Weights of a small mixture-of-experts language model, trained from scratch on English Wikipedia.
Size: 9 layers, width 192, 47.6M parameters.
Experts: 256 experts in each of 9 layers, a softmax router.
Training: 512M tokens, 7811 steps.
Below are experts of layer 4 (counted from 0) of a mixture-of-experts language model. Rows are named router (the router's row for the expert) and show model dimensions 0-47. Each number is 128 + 32 x the weight over its row's rms, rounded and kept within 0 to 255. Numbers have three digits each.
After each expert's rows: "comes before" lists some tokens at least twice as common just after its tokens as in all text. This comes from a sample of Wikipedia text that the model never trained on. Tokens count by the router's weight.

# expert 15
router:120116112110135092131158060152098163101104123134094101136067121088151123122128110112123103136150153114156117193125163086130121078119134181154175
comes before: ", ", "\n", "\n\n", "; ", "z ", "o "

# expert 242
router:078124098172158123156150163085113129146123184095195157105117117080157141137108110119123118126057111136073120139144141148120147188124141100161151
comes before: " ", "1", "2", "0", "- ", "3"

# expert 0
router:110156194122157162118123165088179173176148104167145171139123113077142122112126117122106076148112108137133147134136197143147171190143159114162159
comes before: ", ", "'", "er ", "s", "field ", "ers "

# expert 147
router:108177203160113096087114106127091104128124124106116121080087134117135130128130165167156111146168121179132103125047110158101110151118148159119159
comes before: "| ", "(", "and ", "in ", "– ", "|"

# expert 78
router:138085158106135083114183156104153120123147109130147121126097123114160164102162124156084127134131155070177093179060070104143109136081131128104143
comes before: "| ", "|", "–", "years ", "kg ", "ft "

# expert 131
router:139116165140151112079186165135097142187162126153128156091098091072184138132152152153155106174143147162190160160088101102123159095111151163151072
comes before: "| ", "(", "and ", "– ", "was ", "& "

# expert 176
router:125161183106117158133088114118207156112140089093139153130141148070131159082091120155104105083128141133159155117097118081160159126090105130196160
comes before: ", ", "\n", ". ", "'", "en ", "us "

# expert 29
router:085121101105177181174114185075141094141126072130129067136126095142147171087036130088086096129129127130155116134105192133090137104143123127090087
comes before: "\n", "\n\n", "\n  ", "​", "\n ", "}, "

# expert 26
router:115103146115147112172091179085114186143119094135168170192074145115176171140076074087142132056125088096116167121143177127072125049113110159130091
comes before: "the ", "a ", "this ", "his ", "their ", "Historic "

# expert 64
router:138145068150139176143162123147152160090135093136120096177151084172141141131094114093137072136102123108088112132096184139134142043150147055088149
comes before: ": ", ", ", "\n", ". ", ".", "=="

# expert 82
router:132117104145111123076092159154096148156139113099090123127177128097178128113138128156104089164146142136130144192138161149176132132109183157132141
comes before: ", ", ". ", "'", "-", "ton ", "ardo "

# expert 178
router:101148094169156117140148067123166142132167062139133149173151061097116181141122081119135095153095153142135184096126191121139099105112167128184161
comes before: ", ", "'", ". ", "\" ", "-", "\n"

# expert 83
router:165068101158054100178060097121160134118130102117160148087124145089167147108127081115157081094154155092155121136129100092137147106107110138145121
comes before: ", ", ". ", "\n", "'", ".", "-"

# expert 65
router:191106107106074143193124160160141122186131122109141150130112138093156191127044092092127145105072140096149097074158210102114091066110137185155081
comes before: "the ", "a ", "his ", "its ", "their ", "her "

# expert 207
router:067108172116117109105122188077066134103120078122127167123097107049116113102139111130111081131144118122159106102171117179116132101152136112163120
comes before: ":", "-", ".", ",", "; ", ") "

# expert 149
router:146112139066086168092094181155199144135090078174129121131133089116150103126172134135136134128204110125145094132140148148128207168076183136105162
comes before: ", ", ". ", "s", "s ", "ing ", "ag "

# expert 103
router:082112125125175153143214142147140114164095104122094136062158114057148111165149130129105063112176150132173151152160113137144095140139117139067157
comes before: "- ", ", ", "k ", "-", "o ", "k"

# expert 27
router:152096166136104168172089121055132110067139090181105133134153164145076161159149168103089117173101117149166172175133143109159138173108095143166104
comes before: "the ", "he ", "it ", "they ", "was ", "she "

# expert 86
router:088143070091161120189145116110107144109101128154148167090105104192109110185103090091142146104137084090128063120193110095128110134128185074129175
comes before: " ", "0 ", "1 ", "0", "— ", "1"

# expert 94
router:157069132066113113138121100088100116125153117098106154105110133149117200146149136136111080086088117123182116073113168146182034104127138137141102
comes before: "the ", "a ", "his ", "their ", "to ", "its "

# expert 13
router:166172182087149109129115166148136124131113108123057180121165112084135075143156151169171096173099159147172131175112113101144104156160093143124122
comes before: "been ", "be ", "not ", "a ", "have ", "to "

# expert 108
router:179175147121130176124064129154151152082083173141123169122142203147094065162195097116105140112164150141158097121096082139105143156130130087122151
comes before: "of ", "was ", "is ", "and ", "in ", "to "

# expert 47
router:095096094140119073079093120141146097110131147099181128152117118109148140180198098162117153121146156082127086127112054149142157150136094116140122
comes before: "| ", "|", "–", "June ", "/ ", ","

# expert 37
router:181126162060153140112105132055126099123132105090127187157106191125149162119115168155116157126103127183101194099110183122209134114138147119115116
comes before: "the ", "to ", "in ", "a ", "by ", "on "

# expert 80
router:148093049136104119099119137137146161115170155136067132193123131133165074103179144079087073126114140190107151125183113088202193137142117161048159
comes before: "of ", "and ", "- ", "in ", "were ", "are "

# expert 16
router:128120116139121135144164165147162149119116153169159139177159176155099137141112103114150075117104170111103104102152069105163148101114142151098154
comes before: "\n", ": ", "- ", "2", "JPL ", "\n\n"

# expert 88
router:138135098167152110060112135103171142093132171142125139120096096095139181069161111128111166081119145152131154166098101118220118062117156070079157
comes before: "0 ", "1 ", "2 ", "; ", "3 ", "0"

# expert 246
router:081142098116110141130139149143137145118110175168117073120078036102157111098131090133126146118144105168083189121120132112152111168111102127106113
comes before: "| ", "|", "A", "T ", "M ", "_{"

# expert 238
router:177151134152155170138123099104121146099151188176100137129139126163174115107157143105128154102139096122177079160131172080100147155145121129129106
comes before: "of ", "and ", "to ", "in ", "century", "that "

# expert 194
router:106062147164154148103114104113175109154146105151140104130109086103181108143176168118113177122146147078207105145106138091091129123145132069160085
comes before: "the ", "0 ", "201", "1 ", "0", "1"

# expert 51
router:088138180102119071197140124076170146176146177165127111096114126130139097145159122165112137161132116102152110098137106079041148090115144079121163
comes before: "| ", "|", "(", "/ ", "in ", "– "

# expert 237
router:108068147149138176133086113141109145109070100110125171150097120122179177130141146120196078149109118114121113096127209166094128070125135111146067
comes before: "the ", "201", "200", "199", "a ", "198"

# expert 53
router:154159095073123130120067108141131115117103131101143115134097163123131138122108151097131107088083163127139149149123183103187074121151112154158071
comes before: "the ", "a ", "an ", "been ", "their ", "his "

# expert 175
router:139079086103131153156156132175152159175115138114095162136087088156129191127109128124155133124139078127154110091134217126108106041113145175125144
comes before: "the ", "a ", "his ", "her ", "their ", "H"

# expert 167
router:179114095103142207092083160075119140105093149163083176172164125120159134138151159130046172065103185165142140140143133119188179176154112148018141
comes before: "of ", "and ", "in ", "are ", "were ", "to "

# expert 110
router:084162076095133177098152160137130125128153113079120076130117064121158159118124078123147130176127149174117192115105200134126147106052145124108126
comes before: ": ", ", ", ". ", "\n", "\" ", "."

# expert 201
router:085149189121089160171145128087172121130142091166124077142111102110129184175115087107117077164120107122144156151077109139160131103149135121134140
comes before: ", ", ". ", ": ", ") ", ".", ")"

# expert 166
router:116105101192157078154188163147125114150138137117148127097088084105137178131111117122142172194120171144081211115102135167150128119117147095107088
comes before: "He ", "In ", "The ", "==", "She ", "== "

# expert 23
router:177084150146158186104091131143129132154156124102122143121124144143127140115137177173140194132088141126139065117073186118063109123118172057139169
comes before: "in ", "the ", "with ", "a ", "to ", "as "

# expert 160
router:142098164101129157138140109062173096108157128062142161189123127113104193168109141149152112132089158140186203162147142110147112141150130114211096
comes before: "to ", "by ", "that ", "as ", "for ", "in "

# expert 17
router:093131116177161129163171196107114160168121120085139112120120092118145190118150138122168157179163085102111125101156203132109157034116146178106146
comes before: "the ", "\n", "Representatives ", "California", "New ", "F"

# expert 244
router:145130073135095134175116155162195157175092117099165133091139099121142191160167105097146121085125184141165128138131139114164199179070100162141152
comes before: ", ", ". ", ".", ":", "–", ") "

# expert 77
router:180115134104124189152113133093192120125128173138163143083107159137107111107124186170115152125092153152122170179121179091094116147095133124188161
comes before: "the ", "to ", "a ", "his ", "in ", "for "

# expert 71
router:121110103148113098137119133166170119138108166171166149153163080151061131163133137100088137130141152157076121125093094154140089193119123164161127
comes before: "The ", "It ", "In ", "He ", "This ", "They "

# expert 57
router:085144142087176104133176193077150093069129091130185168113106114157133153147123078093158099117138128159127126160078111099122112119155129064195163
comes before: "–", ".", "th ", "; ", ", ", ","

# expert 182
router:180181132107120100136138127144127111111143118131151166111134198111110120093155178128159200148076166124166177130078152091166076178154145136122084
comes before: "and ", "of ", "in ", "to ", "for ", "with "

# expert 41
router:184114149145153161084130139153091113116131146098118171111109155144081118113171149105100163085115081126133156121084165168130155152161116121074149
comes before: "of ", "to ", "in ", "and ", "with ", "for "

# expert 228
router:148103132135189171130123126101137095174192103138134139132107097143102102163163136129091172173091101142176120211080188128160189108118089134177109
comes before: "to ", "of ", "in ", "as ", "by ", "on "

# expert 121
router:154155158135153109123113137162120158089125133148084115106176158097132113146141137122129098127156103130161137118109127124082136124130113077101045
comes before: "(", "in ", "and ", "of ", "is ", "was "

# expert 75
router:131131185106187082124137141132067156127066129146121137089099146040114151134138123093182125145171107097147150111131103139144150086132124101058070
comes before: "of ", "and ", "(", "de ", "in ", "Party "

# expert 211
router:169157151139069109162083114158117142118114106139129190104208194100132135133179157091130132098167091089147130094154114140089131174158072153078126
comes before: "in ", "of ", "and ", "for ", "is ", "at "

# expert 174
router:113131082135137134160095124149124176130151128143122077128137109164134086113140161102123139111095191143132114124100193113143173141183160097108170
comes before: "ing ", ", ", "s", ". ", "ers", "er"

# expert 165
router:123124139158135093115119172126133099103133142141106149156094095062109152128093077128101090125132095119124140146073127116142105084121188135150164
comes before: ".", "°", ",", "% ", "′", ") "

# expert 161
router:084176070118148132124112135146136138134129158161189049157110074181182172168113136167095109117114096140173130116091085178170132125166071148143160
comes before: "000 ", "5 ", "| ", "0 ", "1 ", "6 "

# expert 172
router:111115109074137084142179165109166110132092152137136099106114167122155187153149128170130072139166146113139114140113087135115118051103114103113100
comes before: "| ", "|", "August ", "(", "– ", "May "

# expert 234
router:191155142134148122073123138117117120114122186120087131102100114081118115078107138133159108160207073138142115140086123137081102093074130122171052
comes before: "| ", "(", "and ", "in ", "State ", "City "

# expert 43
router:104116122165152106160128096157105164180215122108169079108090087099143106077160072089116119097130110090141091143193102100092120120094133086080137
comes before: " ", "+", "1", "— ", "−", "0 "

# expert 99
router:170121095060175160176080119069150132134153134110135140154095162100143148166067138143100159119070126192114136136151177118164104163128149143165110
comes before: "the ", "a ", "to ", "his ", "that ", "him "

# expert 189
router:107144067075136153086087164166161134135152088147109088072129132184146071094108133145109101132143126134152080128130078097159146146115115126144104
comes before: "s ", "\n", "\n\n", "s", "y ", "ers "

# expert 168
router:148155175157132111135049114122146200126123138193109115087159139130135129128168114160116122127165152143152182116148141143122153131175153083105085
comes before: "(", "| ", "and ", "of ", "Act ", "Association "

# expert 221
router:147127144129100121159099148114110092058136180145135167144146140140083139145144119104108128195109114200166114099108184079137115208104151162121102
comes before: "I ", "The ", "was ", "He ", "he ", "the "

# expert 206
router:113087121148127135100144135167167166097161111100106105156125144076127164139137111104160161077156188153143123165137177118168167110110120124116119
comes before: ", ", "–", ")", ") ", ". ", "). "

# expert 40
router:075132142151083056113198145151126119134126106114168164152115083079162102136131082110121051099127125111089115201185093171186135149100131148127121
comes before: ". ", "^{", "/", ".", "., ", "u"

# expert 128
router:054077179138084090117156171119148092087175137149150116166123147089158125112147104153115052207120180099154149111065108115152128126092079129143099
comes before: "| ", "|", "% ", "(", "km", "°"

# expert 226
router:098104135139153128116160124097137156166128077148122152140131121077150134055121159062151071158079115190172169135123139107131132143177125186133138
comes before: ", ", "'", "i ", "-", "a", ". "

# expert 180
router:175117149102175145117127134137116112077114106091120187169130101139100168150144079074116193115122116111113114087135195155086125172149156062134152
comes before: ", ", ". ", "ing ", "s", "s ", "'"

# expert 139
router:194151181105094158146080089109128147135144133091158184142114180136136099082121172085100119122123139100178141191111117099134078153104116164117071
comes before: "and ", "to ", "in ", "for ", "with ", "of "

# expert 42
router:096125066093149145166167123071112066155117164136175107138128108178124105125067126123117098120130113124097101157164175096153095159082170144169152
comes before: "\n\n", "\n", "\"", "Title ", " ", "Party "